python train.py --n_layer=9 --d_model=320 --n_experts=16 --experts_per_token=1 --d_expert=256 --d_shared_expert=0 --activation="relu" --moe_layers=[0, 1, 2, 3, 4, 5, 6, 7, 8] --router_score="sigmoid" --normalize_top_k=false --routed_scale=2.0 --balance_loss=0.0103 --balance_bias=false --router_noise=0.1 --router_cosine_scale=10.0 --router_bias=true --scale_expert_input=true --init_std_router=0.0146 --lr_router=0.000365 --vocab_size=28528 --norm="rmsnorm" --norm_eps=1e-05 --tie_embeddings=false --optimizer="soap_variant" --lr=0.0048 --beta1=0.95 --beta2=0.99 --batch_tokens=65536 --seq_len=1024 --train_tokens=286000000 --steps=4365 --dataset="wikipedia_en"
Below are experts of layer 3 (counted from 0) of a mixture-of-experts language model. Rows are named router (the router's row for the expert), down (a neuron's output weights, with its number) and show model dimensions 280-319. Each number is 500 + 25 x the weight over its row's rms, rounded and kept within 0 to 999. Numbers have three digits each.
Before each expert's rows: "raises" lists some tokens whose logits its average output raises strongly, later layers aside. This comes from a sample of Wikipedia text that the model never trained on.

# expert 10
raises: "\n", "\n\n", " ", " He"
router:514532494467479509527490521508455502471473510489499511506501505496495519479509482501537478492478556469492503512469502543
down0:505509488489510511495480474497517472513528482561482504495524418513516481512448523530482514506517503492477496488485485486
down1:450491450464469513476494508470499515490500568488489483490491498520506492552509504501495482510535508506526524538521506486
down2:422530486500524502544457531508519542515514450487533499487495475527466483471500473490465529468499453505524521523527508459
down3:550523509490537514518526496501490496453504531479462512488503537515482534500504495473519488522524478518484530539516496506
down4:495505499526514526514505493449512470526519497501498494525527515569482500471522469521498505469499467457495470515495499528
down5:516464526547482522512498467500500495508490515503528478521451463541488463510481481530461506484491456500456515517505505520
down6:487467475493468560531497522544467506500541498497487474519532500537475476448487524555466497479465499519515529487515456502
down7:488531444536505529450520544538501481468477493504508515525489489487477545476487503505546504528485423521501507538530492523
down8:508505462517516478482514419510529496522502498493508488500510524515484513497467512503497494555504466497488507507517490524
down9:494442489471478528502495517484554495502492512526506456524481516520481487492505466486533488486516580496477531538480506511
down10:485522485502522473491492460482453539538479485535537504505537517476514519517493503506493519486493539529545520506452463484
down11:498480489501552517513488474483498463497487522504539452525497508471482463463475492503533520474471477530474511519511468508
down12:501499491471523516526552489488523478530468512518502485514522469511509524471515469504498459455562475498462486519521492499
down13:501526491514536522500487508485490478493420513536489511509524510450546500468502480519508487482470499535538463483476493543
down14:454480506477523504455528512539491491502500527517497502463511479499544542511455505495448500522486466500503469521497448481
down15:509444477512503467520527493512490486540519476553522472532478506459519506506517516458472538549455553520483498528528489506
down16:500505506524513495477484542481486533492538505505532507491468519474517507508466505495488484505522477519487517524533475516
down17:466494507530469534486428463489467521487506512502523531542492519413534471525500507472526490526470506473450521477507484470
down18:473519519543480462483455509500506483484495477473457512497465507469491445516465513527507545494492482473497507495531535496
down19:475498453469544515536470472462466542533512517495511489515501434493512479523569526551529494479523491566489508514525441445
down20:506461527485488561489539516532453491498507542476501505504492544486480542479504484482461502462484478501492513487446483506
down21:505507511495539484483484465502534530545479482553518541495513524497489527491515465480509457500506513488503481477526498477
down22:466522506480531486462480493525495529443463468515510535448477526468469472460523491502529487512520484487552542522542516571
down23:511532509515511493488494502527448510491512535474511463513528491519496479521503528521527527477486514466501520530485482491
down24:483494536479480491486515522542484510504495528503523515512478493472511560454520495531493517527473493558471528469491520481
down25:510499521486484538484483497504518501482515498464522513528515503469474461566498519491490473510479471521474537506495496487
down26:509493537486473493532501503462514509496501503486504458529516505489485500539510489492516471520459485491468454458489515496
down27:555508488486494525454498533510537464504479479473531513482544548497475509476475505485505495502519498501495482512488476497
down28:474507503545519555520467504517499498462519441506494526490513520464512479478475476491453458493498482491497500482491500505
down29:502503473489487505460472452504488526467504488487525505516514509469494497510464475527453511467442484475452511489536496491
down30:498475517476553482504503504484467536481505535515494488482448504507492558498515525488501496513515469466522468492481540521
down31:515501484459513513438480505474444490476488465494503508495502480478507505530530543487501505529516432489452528476511530490
down32:488463528498493458471513499537532527470515514521491513481491507479496529526525502507478453538529494510492489476473521489
down33:497506550512552534536515505516475467480530500532519475486493487495522526457485475478520530519498463491505479491537462538
down34:488465542501513469548507523474535530516485461446518491533520523527494524550480513488457495472524515501529527508507503509
down35:501516517472463470519499482472490511498525466541508512454506522495518507492500478507492457475507467541528558487549553494

# expert 0
raises: "1", "2", "6", "5", "7", "8"
router:520488472495471499517562493540516518471481514502513481509470477457491513516493501530507507495544512476539495493470540486
down0:482534499501518517523545478478536506486549506515508490507524529476520503518501492526525521497500471536527487494547521446
down1:516555505541487493461500524475489491521490542512459529508481545552459501497487494483484489556532497497528474537521460487
down2:478474503471513509507462508531481504442506502515487469489494428492466518538540476489446508484477514550500521473491531440
down3:467462451500485471504462516451510474481560522529519511501470495508506478518464509508480479505529494462545488520513462482
down4:504515503530481504515527475486479507505533545508539493517507538518527454522495524434479484561500489491540503520513526514
down5:444453471533515477522556506520508504506500496519476464468486435552535476530526500481498495522458521486481487487528512519
down6:466476547513476484457527491509519457487490480500475505493489551509472430500447497545532511484498490495462538482554489538
down7:488478481491551464494464498483484495490498500494500501510496489522482511481478494495458495479508556512469517469518497510
down8:465509433537490503458508492473492536493518511516477500476497487449520513498457482513540501495494455520501502512523487506
down9:479521552464495473498504460509490494468550508496475520528438487479471498462454545467519487484500483528512550535500538458
down10:497443491553513532475550454475554495509492434493554503540498566508518459513508492493482479498492448513484513485476517458
down11:507498511533513504487511488501479500545480472495485480521503523540489504450481522472536493516525476491486465501479545481
down12:521485511528504502518486511533458507511487466541499483509458511470496476480540519494513460495485475509466484522553528542
down13:527520499526530519481453528524518491497539504488503497459447521527471503497449467512478486523470532533505521493492462515
down14:519478488504477482510513561495461495486528490494553473541472494480486488492507548487468482506492512484564489515573487475
down15:472517497501492491507490479452502465509506529458525507513513492490524547523545477489532490505556480449487485522492529477
down16:488450497483494568466513477498462479532501450515433507478496500496461510522504514517516496486519504505468521486461519476
down17:488501518521506469445524511551511489531492471530483507519497484534516461503525490490535486479498517510538483500458493504
down18:477513498470518512509540530490477499451457447517505525479490495475524520498503520513496525496517486503459472464544499456
down19:474464506486485487511489483494510515547533528479476541512523515571538457509515490533545514478479507471475513500460465469
down20:509531494514475458446494518520477475526474495457473481483453471464505479476461500503486524491495539497512505495438496561
down21:516474504502456506505476481469481503488529496542520525506526537457552493488507485502526478488544536475501495472483498464
down22:473490537508498521470504449552498456555506483484502505510496492474490484536468511492501521473480476554510456546494494510
down23:506506476509475479458529502525545513527448456511494477481509532501496478564487506497521471515525495518505473530495516517
down24:486429494525494511469530490499476510512561522478493463533528500449519503491513431506531457491491495519551458497508514502
down25:509501454519492487519499485509451521502502555492539505468472514511480471560481498533505516540521510509511496564498530523
down26:456543450541485494491503469489508490501504515497486477477508470499518493493510512480464541496448501533504487505495498480
down27:527508504470513564571508503495477508524470492495493439470471480535511512509511500516520518500516527449516524510522514455
down28:547481471512494522505496465491487504529496503483489507487490494448522510500483530513506490490487470532530496491521519495
down29:521480459479473554477502487543480472515528495497500510500522512500470497494554456467452499533484516523521489503507487470
down30:489512509490468471536498499512526526471519527513483505463511496528520482516518498524532537486516471506569504536507502481
down31:544522511529488500452460474548550546526512532475522461515468504460554528505468525455514476479491459553529492537530487532
down32:483497470435511492520515483504518460529541546479526530520492519467501495521489504471506499492489523458513487486528509543
down33:480459460482523459487547527503518475476461487510538516534497509479478527524494444510546485511509493473474505500488493485
down34:516498489508533499477537526465493549491490519512525472526524501514522519502483465517503467537550508489484513492525466501
down35:507535501481524513525492494455504512492488490497492496439525530467495494514487474502529544535553514494480479499517477453

# expert 1
raises: " and", ".", "\n", ","
router:503505494516468492553513534506491482487524478507498485468463519498463479478509466511480497485509499489524495496514534520
down168:493465524518488472463509547445503453467495504518505508466489495532501530468521454511521495494526489500506507483542450497
down169:502484482505461510475464479486440507472491475494541484525517494493505505523487515504521528486478517513478491475523485515
down170:479474517514507449464489547488543505493506467513493522475493505509501505536500465513488477536507465492485492539510498498
down171:539511541487523465503473483506502475518473539515525499545491486519519536526504468491470515518502518519493547492491477508
down172:481503499480478502508512539531548475528572497489499470493509506484479512518449469513501491516505562486520519502511508489
down173:448519536496512483526543451535502520488426497534478507477478495516530479504485527542443520467475509504515482499454484494
down174:477475536496501505542553461515513513525482469546504526488516522468514498494516504473473513543476478525523439516529444506
down175:495533513475514539505476513499510509526512517527523538489510486457501462508517468474482487483508532474448533481521480482
down176:526489463464494482527478530522473524496525504528497513519475496509529496541534500479493531494505545473503486531518491498
down177:455500498479515482534495514538482465498501530507499493494486517534454489539485432491509474571458521464513460463482524472
down178:502473476523499455528490479460485487482471517517503473549522478497505510484509546472499522473513513472495532480522490519
down179:501507501505524510494478493527553497509449501530490517489516474494498520482488479557491502488496522549550552484487445524
down180:519484548486482522553526475524543452495431474550531499525446514511507529520535507492457536517559481506476513468506503496
down181:487501542535533472497546489470524491496495510486448502513473528506511462483505468520516497427497526490506514479458508477
down182:547553495448509518495502451503463503459443514484505486530535521503506520499515500509498504538543479528497529514497514497
down183:496533515498514523533515532511487473541486548499468520478451512514476498519499506501522450478523505523533532486479592509
down184:527495520513501532492531513504508491465456458524518526465564501491458525512471478458485512518489532480517488509493501491
down185:503516462490499482502485496485489542493531517504469479498482504494452499490515523511491492499478452515434482472496469484
down186:518533549501533500476516476499505504520497499510525527515489498511498516511513485484536493523564547552503517505499512507
down187:506487518454475478509514511506473454561498499530505512497501467489517485477488449486530514536495509467506462513526533521
down188:475512504510532537545513563454483468499519510511510515460465517448543493531488489544488518550467481505518470541549498479
down189:480517538517461503521500486477491510490476457506506512499527470455547538477494502480491507504499534528552488501515507534
down190:506481522482485506502474476551480484517520507501493484515515505485526466527473493504478533532508474493494478536463526519
down191:512540475427503465498466474523526499544497482560477513502461486516463469496496497469491514453502517501473483507430502469
down192:526515496465522499479482500510472505454496492515500489494516452486484492521538481464509444523507450517540519479463502498
down193:517457491522507490480512475511500507538518488506548467503470484471506523490522482492514517519501510480455456493512535484
down194:540518496509545498511519514484530513540503438529501555498548515524484485514472501484488516534525482481484484450474456487
down195:494499511495523458498459508511513507522505530506501503516544491531545501549519495538545524512524542496514483500497532529
down196:473477505493513490509487528518509494514503537524502492533492450527527569504509443489525478503512517494500487520524513469
down197:449515509504580512498473473490502520507462532506517499493458484499459514492518528478567535533469543480473517481531504522
down198:536522518490475516528511472476446511548523499553498514458489489458502471497532509474519475544492492498486454522457496542
down199:529518483473468526534528489494489480515516444488522498476483471508485481505507511465488529481512554506482479503466483464
down200:481496527476474499531496501530502498505499523538511505487509529506524486476461503500526472511500509462473512508478507501
down201:504486465525527575531480483492546506476514474464523520550499481456523486466545514493492458471469482496507491547478513496
down202:441494530542503480544507468468500515509485485494516460504494518473511460535497549478469474486498478489514450500503494503
down203:514509526495499480467493469504497532534497499515490497444510471512477471471501506504479543472478537483521527482514504483

# expert 5
raises: " (", "/", ",", " and"
router:498498480527495522474490517500499507499511477534530520485489513479518505472498540532524510481493475445504511523488493531
down0:485545499498494511486503503473488484486482458525519527506509511476516513492504495466491576532488492509448479512470491510
down1:543524487531485498512507483492467533502507487474479496506514534560486524507466540474459489525491510505489510493524514526
down2:475471533543489514497494500475511513473523487510504514566528491507493501550498543513498505503520494461491552508535513471
down3:487473502511485467508467462511525468545485505474559475519511484493541504446503531536478534511487478480515489478507481480
down4:493502527502530461502484507471509495459511497502483505543516528509481511480510493469493459485516454539472492492476486478
down5:490536483491495466501502495521478532465479490563504521534527487495474506474519533496504502533517491517522515530482523536
down6:507513464529470530456526485497501489519499487461539503525503494514492511465505449468504502480496492488486477472479437456
down7:478510519483454517490493496479507536552513491484525477511515496494492487495483474532502532511482496480529536505530493496
down8:509488495476452489426481513495493481508491495490512494470503483505519529521514537470441487498473474517510462566495467504
down9:516503530499491507481479496517499475504459519495512523488490484511508494493507490537506500523543500533545491507551499475
down10:456466455467542503511497445468492501503487530518490497506523512535479529523551500512512488498549483552508502517530482479
down11:474483501545514503504471496533532508476504467492477502537488525510515506499492515503510518518512565497489492546497468512
down12:478499512478498510497544534497492515503498506523523535467479542474481532508489507505521490477517545570519504500496507493
down13:518471505486497485485495535504450497491492510524486450505529529486503476526497496504520493503507518533469466471484502530
down14:512498518494538476449555465511501490512462523524457486492502498508453527508511488467491477564514506549524492505518534530
down15:485545496481523479488471474533512508474530459514495455436516505524485502492465463482493483519524499511517516509487533507
down16:518520512490534499496481509483544475481495470476541446491470477457539467444470523502522461493466493463482492508512485507
down17:488513519505530520471507473526446499480454511468484481518503474484479496498450500455443508512498502495445503513536470490
down18:498489503452502537490535488495500453503461471475520484501456508501503514470533492521514455502520503505511545492464520482
down19:506519499504461472541494520526508546500495491469507507519522500491525515524445509509491477495468466499497493528469449505
down20:522523468493503519526529548482541486513527526483529542484491512519473524515478510549495501528508567540501481571489497530
down21:527496458480517490531507532498499507502486471481516465422516503514480518490546517525506539481475528522503515472507473481
down22:526556572512528508552478467548519521445519535438485542474500520495492489466482496510512518485509520450505487495474550508
down23:447507497500523508531502470515519467456489521494464449536506508533484467509500451509501509496496470465526511492468526479
down24:520502516526504476471513516478490461513523539468458522508560504537529489505545489477521495524481486488479473513511480507
down25:509465563535497479507512499519477485511479513486447469443466507509562505465497526502486521452503480470498545498527510507
down26:465515526495507524482487500506478486495528539480487496491486477539506496504495544512516508478491484447507511503523480488
down27:506502487438491476502507497482497476509516510487484502490485503532525479484506483500484478496499527527467507504455510507
down28:498556456492524470505520473492481513481468511545526555486501493470525472501513509480528477489498464578491531516476520492
down29:521490472506454481538509502483479514517493484505484510458465457497480534472516519481514502502514523499491480495558522510
down30:496508524509479508526514497516535484487481496501480529534517498550504517508484524488478503544474538520492533473510510479
down31:471476519510502486499515530484509489492501490528493496525490518518535477483469505540495454511494510526499537475509489492
down32:486496500527494506484508496525453503496538494500500477472492490517515466468445513516503497549507502491536477521514472490
down33:497466525499458501479513501491503546505504469512544501468512495469509461452483471515470489546559511519508476534517475493
down34:518476522564461480501495505459509508482519485483500519506509537531500511504452475498502485490512504522481469512511507501
down35:512479488471485520498487522515490521530494520515483527506490502498545519510470515535501467501484471537506509481533491493

# expert 11
raises: "\n\n", " He", " The", " A", " After", " In"
router:538486532525463494498545522522503506470513556490488527522498527474485492510531501498490490536516492496528476493517514493
down0:496481518527498479484448497483477526493509409512525501496502525471533498517480518501487514490486478498506490469456514483
down1:485486517497506465522528509534470507494493552485514531497468487506511503505527438531525494505504520528544507487458510516
down2:489492464547523522477527470495523480463491500489516460506534446510516538519527479537489461452475450519469491515529509505
down3:491511526455503501510484495434481535491516551525501483459534505449467474495487517503536518486498504477516540522510526501
down4:550472517496505514516496483490480529544478512508481535524476489468495521460484546550509491467479483506479478499472525487
down5:496479503517515509463524452461505546480510515476527500504500524464572469491511514527472499536478498548497476543479503491
down6:474500482492519524448497495481516518484501501507521499506493467527508533484484469504476517512520488496460515475553500473
down7:524472535507539553517480492456497498506502506496499465511495468522531509470492534498479509489524523457523461477510503532
down8:508546532467531451520495484470494457524475427488479486550555522556502491501513474466483507518437495484493449502499546459
down9:489495486497504490489530506522524464551488453523494497463496501529504499522460524496505526444492467461482492468533498482
down10:520470513497513513485480497494495489458492451506508544495487536509505513476499520481504499512468493543495523496484529504
down11:534484448499532491516485496457545496525520459479510493528547474478512521481466505483472504443524489436456502536463476495
down12:474486500531515476508495496487510498501452493454507501532486503549497506476473478514535505478456508509490487486531488492
down13:543522551506494515500536526496524487509509464527507507493463506530473511505586498506462531471507512529528489473472497535
down14:472552506489489497522477510503494521456474480508478487491540488475507490523487466503505509514507458545518494564511489480
down15:482496486506520484437541575532529513530508470502464510491491492528475492538485492516498499512444528473535502467560491520
down16:499480480495481505469551505567479515520524472496545504507525496506437515520513484493506514492449488460484515540485443512
down17:570561432492505496512481469456488527465485498521477468503495516491499527498486484486532501474489514512511477586482531482
down18:524486479486480479522518510507521487536493466490525497523504540450516489497529528502461519507484520529491480501500471482
down19:552524514475515538519500509504508500534490496466473480500525496527470480532507484471500522474493525496475513544514467520
down20:475535534534508522513484530504479534550485521518529511470492524485536488508485504485554472513514474466504481508479503515
down21:500502497528514487512491519502513536505513476498513476512480525514477467504519467490495503502516485529473441531494510497
down22:439491525524513494468525451528513470504560483491501540474502517525444477488514547510484482524498519527510471543487500497
down23:469497479482524491507485471518508492518536492519466481493571446508480559511514505524498471510505513496540516485475500478
down24:517528469456486533515508505519479490477516542513465512518490483495488483502534527524500504485472474436506483516498484494
down25:492491509520483486498496477518500536524475487477482492502511572510553473519513523476495495480485459483498521470527541501
down26:473487496464520553522506531493468498506499462505479456528507398507485489495476494480554475453524477424530520514535512483
down27:514538514476504480478541465528493522521478480463474491531498534527479551548516475522497527539516526514504470475480484514
down28:475503507492522557495503486531514480514493470496465519474540443517497452480529480537506513451485511452525507499537496484
down29:491506461508515528506513532454483530487519508496538497527483524537493515490491493498498548508517500491507527519476494512
down30:472487504456494511479479534469491492508504479505452486519488510512468482475541468517516518540524532507498485484480538471
down31:496484466515538475509515466500448483488486476484516486501487467481552523522493545545486475478511485500531467537498542443
down32:533477493494530489491484491490527500535516470545534496493510503492470507547510512491509499502500455559492517515491498533
down33:541496500483472496538503496512472482517490463510481483512469473475502496528515518493504522540479542456499508463533516493
down34:484498508487499525483520486503467519539483501492466485461528473435524507527516479476527478486492516432451459502496522494
down35:541526494497517486531499501509505471486564517475503529503497462490511481483475466502492505517508510489516488477499519490

# expert 14
raises: "1", "2", "3", "7", "5", "30"
router:496483497542510487526507530483480527472535529497508475503523478451526482482502549508494511494526497475527537490507527502
down0:487502492485467539519511496517511491500493501509513530507506434502474499502522464480495490500497467475509484492507473537
down1:529499512443538518463497488485509509523549540521510478531466460451532536494512499464460476486545503474492498523527497492
down2:478467549479512487558507502457450467529524510505522466494469462493538466520453468518486503451510491504471512520521549523
down3:530485522494510510461525523511514509477497529537477531472522430532487506510491517517514452492464499485463460492494505513
down4:504464515494456487535493460510532508508474450503547538497513504493537508510532498486482525558474446493486482497511513501
down5:482507527524499446491486509467521517493519488513478510511449493471519475521522447518483425503504477532494483512482530466
down6:528486472497485528498489468486516478497491514521489504485568466517483537515506525473466531467522542446487511476533494531
down7:509514489489471510511524478518454515495535532519538509528507537492493476528510471521477497526535589512503528467486496510
down8:491512478503474493466448513531521510464490489513466490498509498567517496543482456501500532491510505498481492506525525532
down9:516496520502497533486515504494549520516502461529465521480511481531512526511464484487514513504485507464506496518541526506
down10:533469495466509498508495519490504527457507500475496507515490477544484526530512536513471498472493532476484536507483474494
down11:519474495499523474516501525541495493502514526535476512519529466504519451476506500492474491504520506470460466518516518542
down12:483525481508513474469544524518543519534496530515523482491525557487465541492493479503492467523484509510513494553533493525
down13:522474434549501525483437489508510506514520486535527488480514466487519515523503489472509529489486516470496502476453471482
down14:514484459480494502473504469510531528535516477501506462520528532515478488536517499458506489472484493494545483477466526511
down15:554527481501545460513507524490448524493512554512493478482545525489525491513489499519504512529508444504483534452503512505
down16:501513511517542486503485473547515478522543463482489500513551482479505515483497461504492514499474456465562520493524538519
down17:532527493506516477477509486480464541491493484500514490498506481519489502485488527538508550488520489501472488506492496483
down18:501468473459474466494515494475494486485528510488525542529500539500529510498563510487541485518522504516532503486478508443
down19:469500542491489508536526477492442511489494499552543459560492466460510542521485513513505485466488451519498470494520548491
down20:498464556520483482519486498519506514507507503476510518505440527491536508531492524471550478516473500493509541517512485522
down21:518459495494493541503505542497457468501433506465508468529525447513546509483475487464498513508494526578452528506448474473
down22:517428482487498514535495524471519461522532523502542519504440495471438480517519476498476538497489509497502546504530487506
down23:529518535542481465484545495545499472496486464507506518528511487480527481519500462519519477470460500550517526525445505501
down24:505504505559509509498507472466488515529516478541567468513501536458519500481455503498534496523470528489516525491488466456
down25:534487496527500459486466524519482533507491495503496512500520497498523496508514493503490486486475506450513453467478523472
down26:471528524508505544493512503446498512505498464492487516527496504495515475494524472490519537513553517513498547460491538454
down27:545505496478486488483520458521499513507495504461490506514489539487491483473485535531515491490484501527494440530501488495
down28:497492516514529498478509516477505546495529492515492509478493492510482511507501481527524493495494497492507500486493464487
down29:457497496471473465537455482487499460484498464526506491480522528525524518511510495497500501475495544494483490491487539485
down30:474481518493505503487508451444487464461518493521501517522479490551551466491477482498522496516492555509511533536481575499
down31:518495461526518512545496489483477513498499486529479499471478503496485493507456512474521510453492490527500508516463512547
down32:472500484482467495490513535511495517460493481543458479506504509543515500493507472497504482472481477537486519499456503520
down33:503473461475526516514482461485479472469500515509529508507459517503528478506520516453461485452482505491485482498502493498
down34:520509507476463472496498527535498499506478519471504515477451493495471547494479485500488483485536524444493461476489523514
down35:508528508479505511506469499515474481508518516506530521521501510518502512471509489500483528532514508504500511538511544556

# expert 3
raises: "ed", " ", ".", "in", "is"
router:501478483545502508504470525500493511464550514471510492460507497481493521502501517542454499504502500491503509491522509496
down0:472522488499530497530489518571467517463515496536499454486528514538507488509520505498471456430469488506491469517500508517
down1:449533474546509491467504489478497511529516538479521514500487478525523503540497531493479574486481507501449521467494519492
down2:475494472522484528483505481528504503517507519482501481468469469551457522487484469511518511485477493504491525476503484525
down3:479510493504498515516509476519479469487535503504476462540506479479498496505507489502458454461504520513561488458479531529
down4:507485479519470491488499506493518470494503488560482508517507447509502513457501516496495503520522493492498562459501508510
down5:447470482481501552488478479526524517459499520521452526493490539514488520469533526514503508539531515506518508494467493494
down6:529523521516505533485475516496486514527562481499474532464458492509498486519486483503498491497462479504527507459479492506
down7:518486533506490493510528486484542524507530504481477490526516466485469517487500531530475485450520505494460508450486486480
down8:522496535463516500503482516498496508469505473490541497537501517512455495490495543490525506498482477521518508495499490486
down9:513505515495520505469506496512510494511475523495441492504496526591487531478548498486543504538518518516519484498537549519
down10:499520531509492461457508477499500456517515508518469515548489481554460544518531556481471475471520561547517513505485485493
down11:509473499531515448497507478486504507511490501522480484522504456481467505473466490482459521488557530492482478507507490479
down12:507523506472497488467496484536452482425525491486500482521501467498532486513466535480511482530505468503479462511562520470
down13:461527482498466520506500486536518473489504493498500527462493577476494528494521487507496514532488485451528535488518525569
down14:488473563504522508494505504474490508497509500515511456534467451507449535488492517492488537465475499516518539452493515466
down15:484511483477497444473486504486521511467500549521498481488514494483482468496538441477522504489507497501508507517488473532
down16:473488512525503502493514483493508524494495489494526501521496522487530494482504506465497520515497505521490506542522520472
down17:471471497459556488546496474516450525496532477551502505522493473474497516533533498444495479553490505521499512503509476504
down18:475455473524517492546511462498451509539480516496525464481534469492430511469524477512473457517476508480505496465494523473
down19:491512516475483478470517504472465498497446520563468468491491475449482516503490496471517523499509491525496523513474500481
down20:529492531509432437544518466473504482512507515511515481499508499533487497499476457508449474517534492515488519550512471514
down21:523495496480523479508476491480543476515468529507491465477467531518464462484524534502486488522480504511520497514497473539
down22:488471508516531501491469466566498500542533499534562449497529507552535543499463493499515471504503494502459487465522446483
down23:471478489519456497511532520473482476499449486510493520450529517501477461521500501507506508478580513469498485507490528491
down24:530472510501489522493476514470537497519547501506432543510499491515476498556536507439496496525500503503485506476534505509
down25:516538436540493508497520473482497460519487470481484500492519466497453484493519487522494539501505495472493501471529503540
down26:506483478510509482517492507492501505511507485448504503483521504492458519489482526477476508500515479473475548519512550491
down27:517525496516526464525528487507545492438475463574502482489516532490506508478520536514461506476486482496521469507518515488
down28:500520478501504538495523534533497489514484485479548502511514513491523481506494516545533508548479475504472513487513478489
down29:486471474507518522467555522458456509473458515479492486545470514466520514496508470472496482519510514521491477505508527496
down30:521558493468504515469466572505518513465512511489515479491532537471531481485499500526489466483492499500500510492519522492
down31:455505513496530498510483479514506470499533476518534502527508498513522506470544497499498501489487516499500540475535463500
down32:481482468463529496494471497477478524538533515525473488477494494517527509495525456477480503457501486509485525584518450491
down33:501535465504516507486476483470507512522504466513550455497486506529516491522488524469499494510510549512469488495540463489
down34:490522493504520516531521477533510489513474517528497538528466516454478503489528507515501490547485511503494525469536541518
down35:468542546485463461486480515502517528484509486484510546502471511513529482498477508495457471488499464485552470477506520499

# expert 12
raises: " ", ",", "\n", " (", " and"
router:486521494514482507485519530535480502464484519474495498469515464487498524521472473523482499486505495483523527416504490552
down0:552484520496542475527466472512465491515478491497499545533447530505521470487496477507554491497531515482526486527499499560
down1:497482510513457503497531538490504514534472514542507465514511499528486457530468508443515517515515512495476440529471475500
down2:462499514493496490520541469510537483521500500512489446533461485528519508490476487532518497540494479515510470495491507481
down3:511470535499520515529536503486540496509532469483519456519497481487488528510475486528486517499522546508502482487508496524
down4:476513532531500512517516516493511520512500490499488459513507497474510511472487510512483518480489531485520503512486466465
down5:500489534474548522530470512461471482533514486505473507512537516473496454501508487533531487515473506489487496530494508468
down6:487470508503483520505473539466435492511487498573502464496478553474457487511506469451496517580475479478514514549517516511
down7:458503482468474558528519493517532495491516493523508454498470491520500473490476497474500522529506487536496520500508497500
down8:515463470506484484459441511483455462492520515496483476531492537448506443496551511497483488482536511481534505502510535465
down9:480513507504446478477512522471472510486481491474533476508455504467505494493531489539504506492531493473503509463506518488
down10:502483516485503460496501525504503532491524469483520520511518554512515503507506477486466520469487468491522459505498475504
down11:511481533491518494500490508477475489503517509477464513491490490486485478503492523483519539527498523466471482547479504487
down12:513492513512474482496484480495545465531457518540502521514505553519541480475464510477482505546543491520529524530502475516
down13:488501494515461532517489505489501503505474489508505467509465516466484474466509491459491537457448477524519509474493468534
down14:439518498522525492518562498499474544538484505529511527502516553549477461486545497494551481522449501458514505490486510459
down15:571510503496496483498507455487506512472488497492530491520513534453529510463525497541509494515477476464506488488500501538
down16:483452495516518495508452486499452506542513500471458471540491504481527485486484470480509462480540490516498524521508497496
down17:526490472537478488485509470508432491444510552457500503491523502538510486471494484507504511553502449496520523524436523504
down18:530465505499494530495470504499518508490515512518487500495491530463528507497497499494484477520505529487507526527509477482
down19:495494499551498519488486503475498552528489460521510517533501500503515507491501518468534519501519475450510506433474454521
down20:465459493481484499534500512554509517512513505459497470491478486515523522514466507519497491472540520485429500526476507501
down21:478478494489488510499499476516528517523503485473489477481518507502484479512498500527477473508549466500495497492472496480
down22:489456556545523518508509484465510520460490487522455485514531459451497477504462485529505525523478517556492495494546510485
down23:461501524521523458503488462470528478515554533509503498493496512523489536478493435515521536502506528523509484473464500486
down24:524524511512486503512547512496496527498509490549484476486493495490535502504511508515496495485542523504467485493503491535
down25:511493516530504518458506467491521526544482515487490490529497542509469444511504482549551505514501572437508518498497484490
down26:472461498510523514525538529521520522538526514512521494525508483477492477515511492449513493486509501527519471474489493473
down27:482496482480500517509523466523523494486460445541492489459508543493507506460517489516465462530516491526555524495496503492
down28:490521481495531515506491480481458474485482526468494489594480507469517504538515535470502546533478491535501473481536540504
down29:519498523475490509523534504528487494497528526546490489525514516498538511501506489531483482557478475494476544541545524502
down30:505504515513526534455537454517512495521478516490510501500494537452499473502570478525514514500505532503504493563508495520
down31:562483504498477536505492498523492471481478515459507493452500464482494522543500518493484508529480490498498484488532503509
down32:508484509499508497496488482512518484552466494541496487514530554521468493524500516532533482470484495503457505477487498432
down33:503510521476493456522432521494501516516481484508498505429478475498459536452480469495508480498471548527491470514494481523
down34:488485483501488508481464508462516474505493519492503488482539499491501511492469483476511541512530534461522464537510509481
down35:457527516477484547494494530495498526474505511512490480531512497524495546499459489471479481474514486539521501484441507459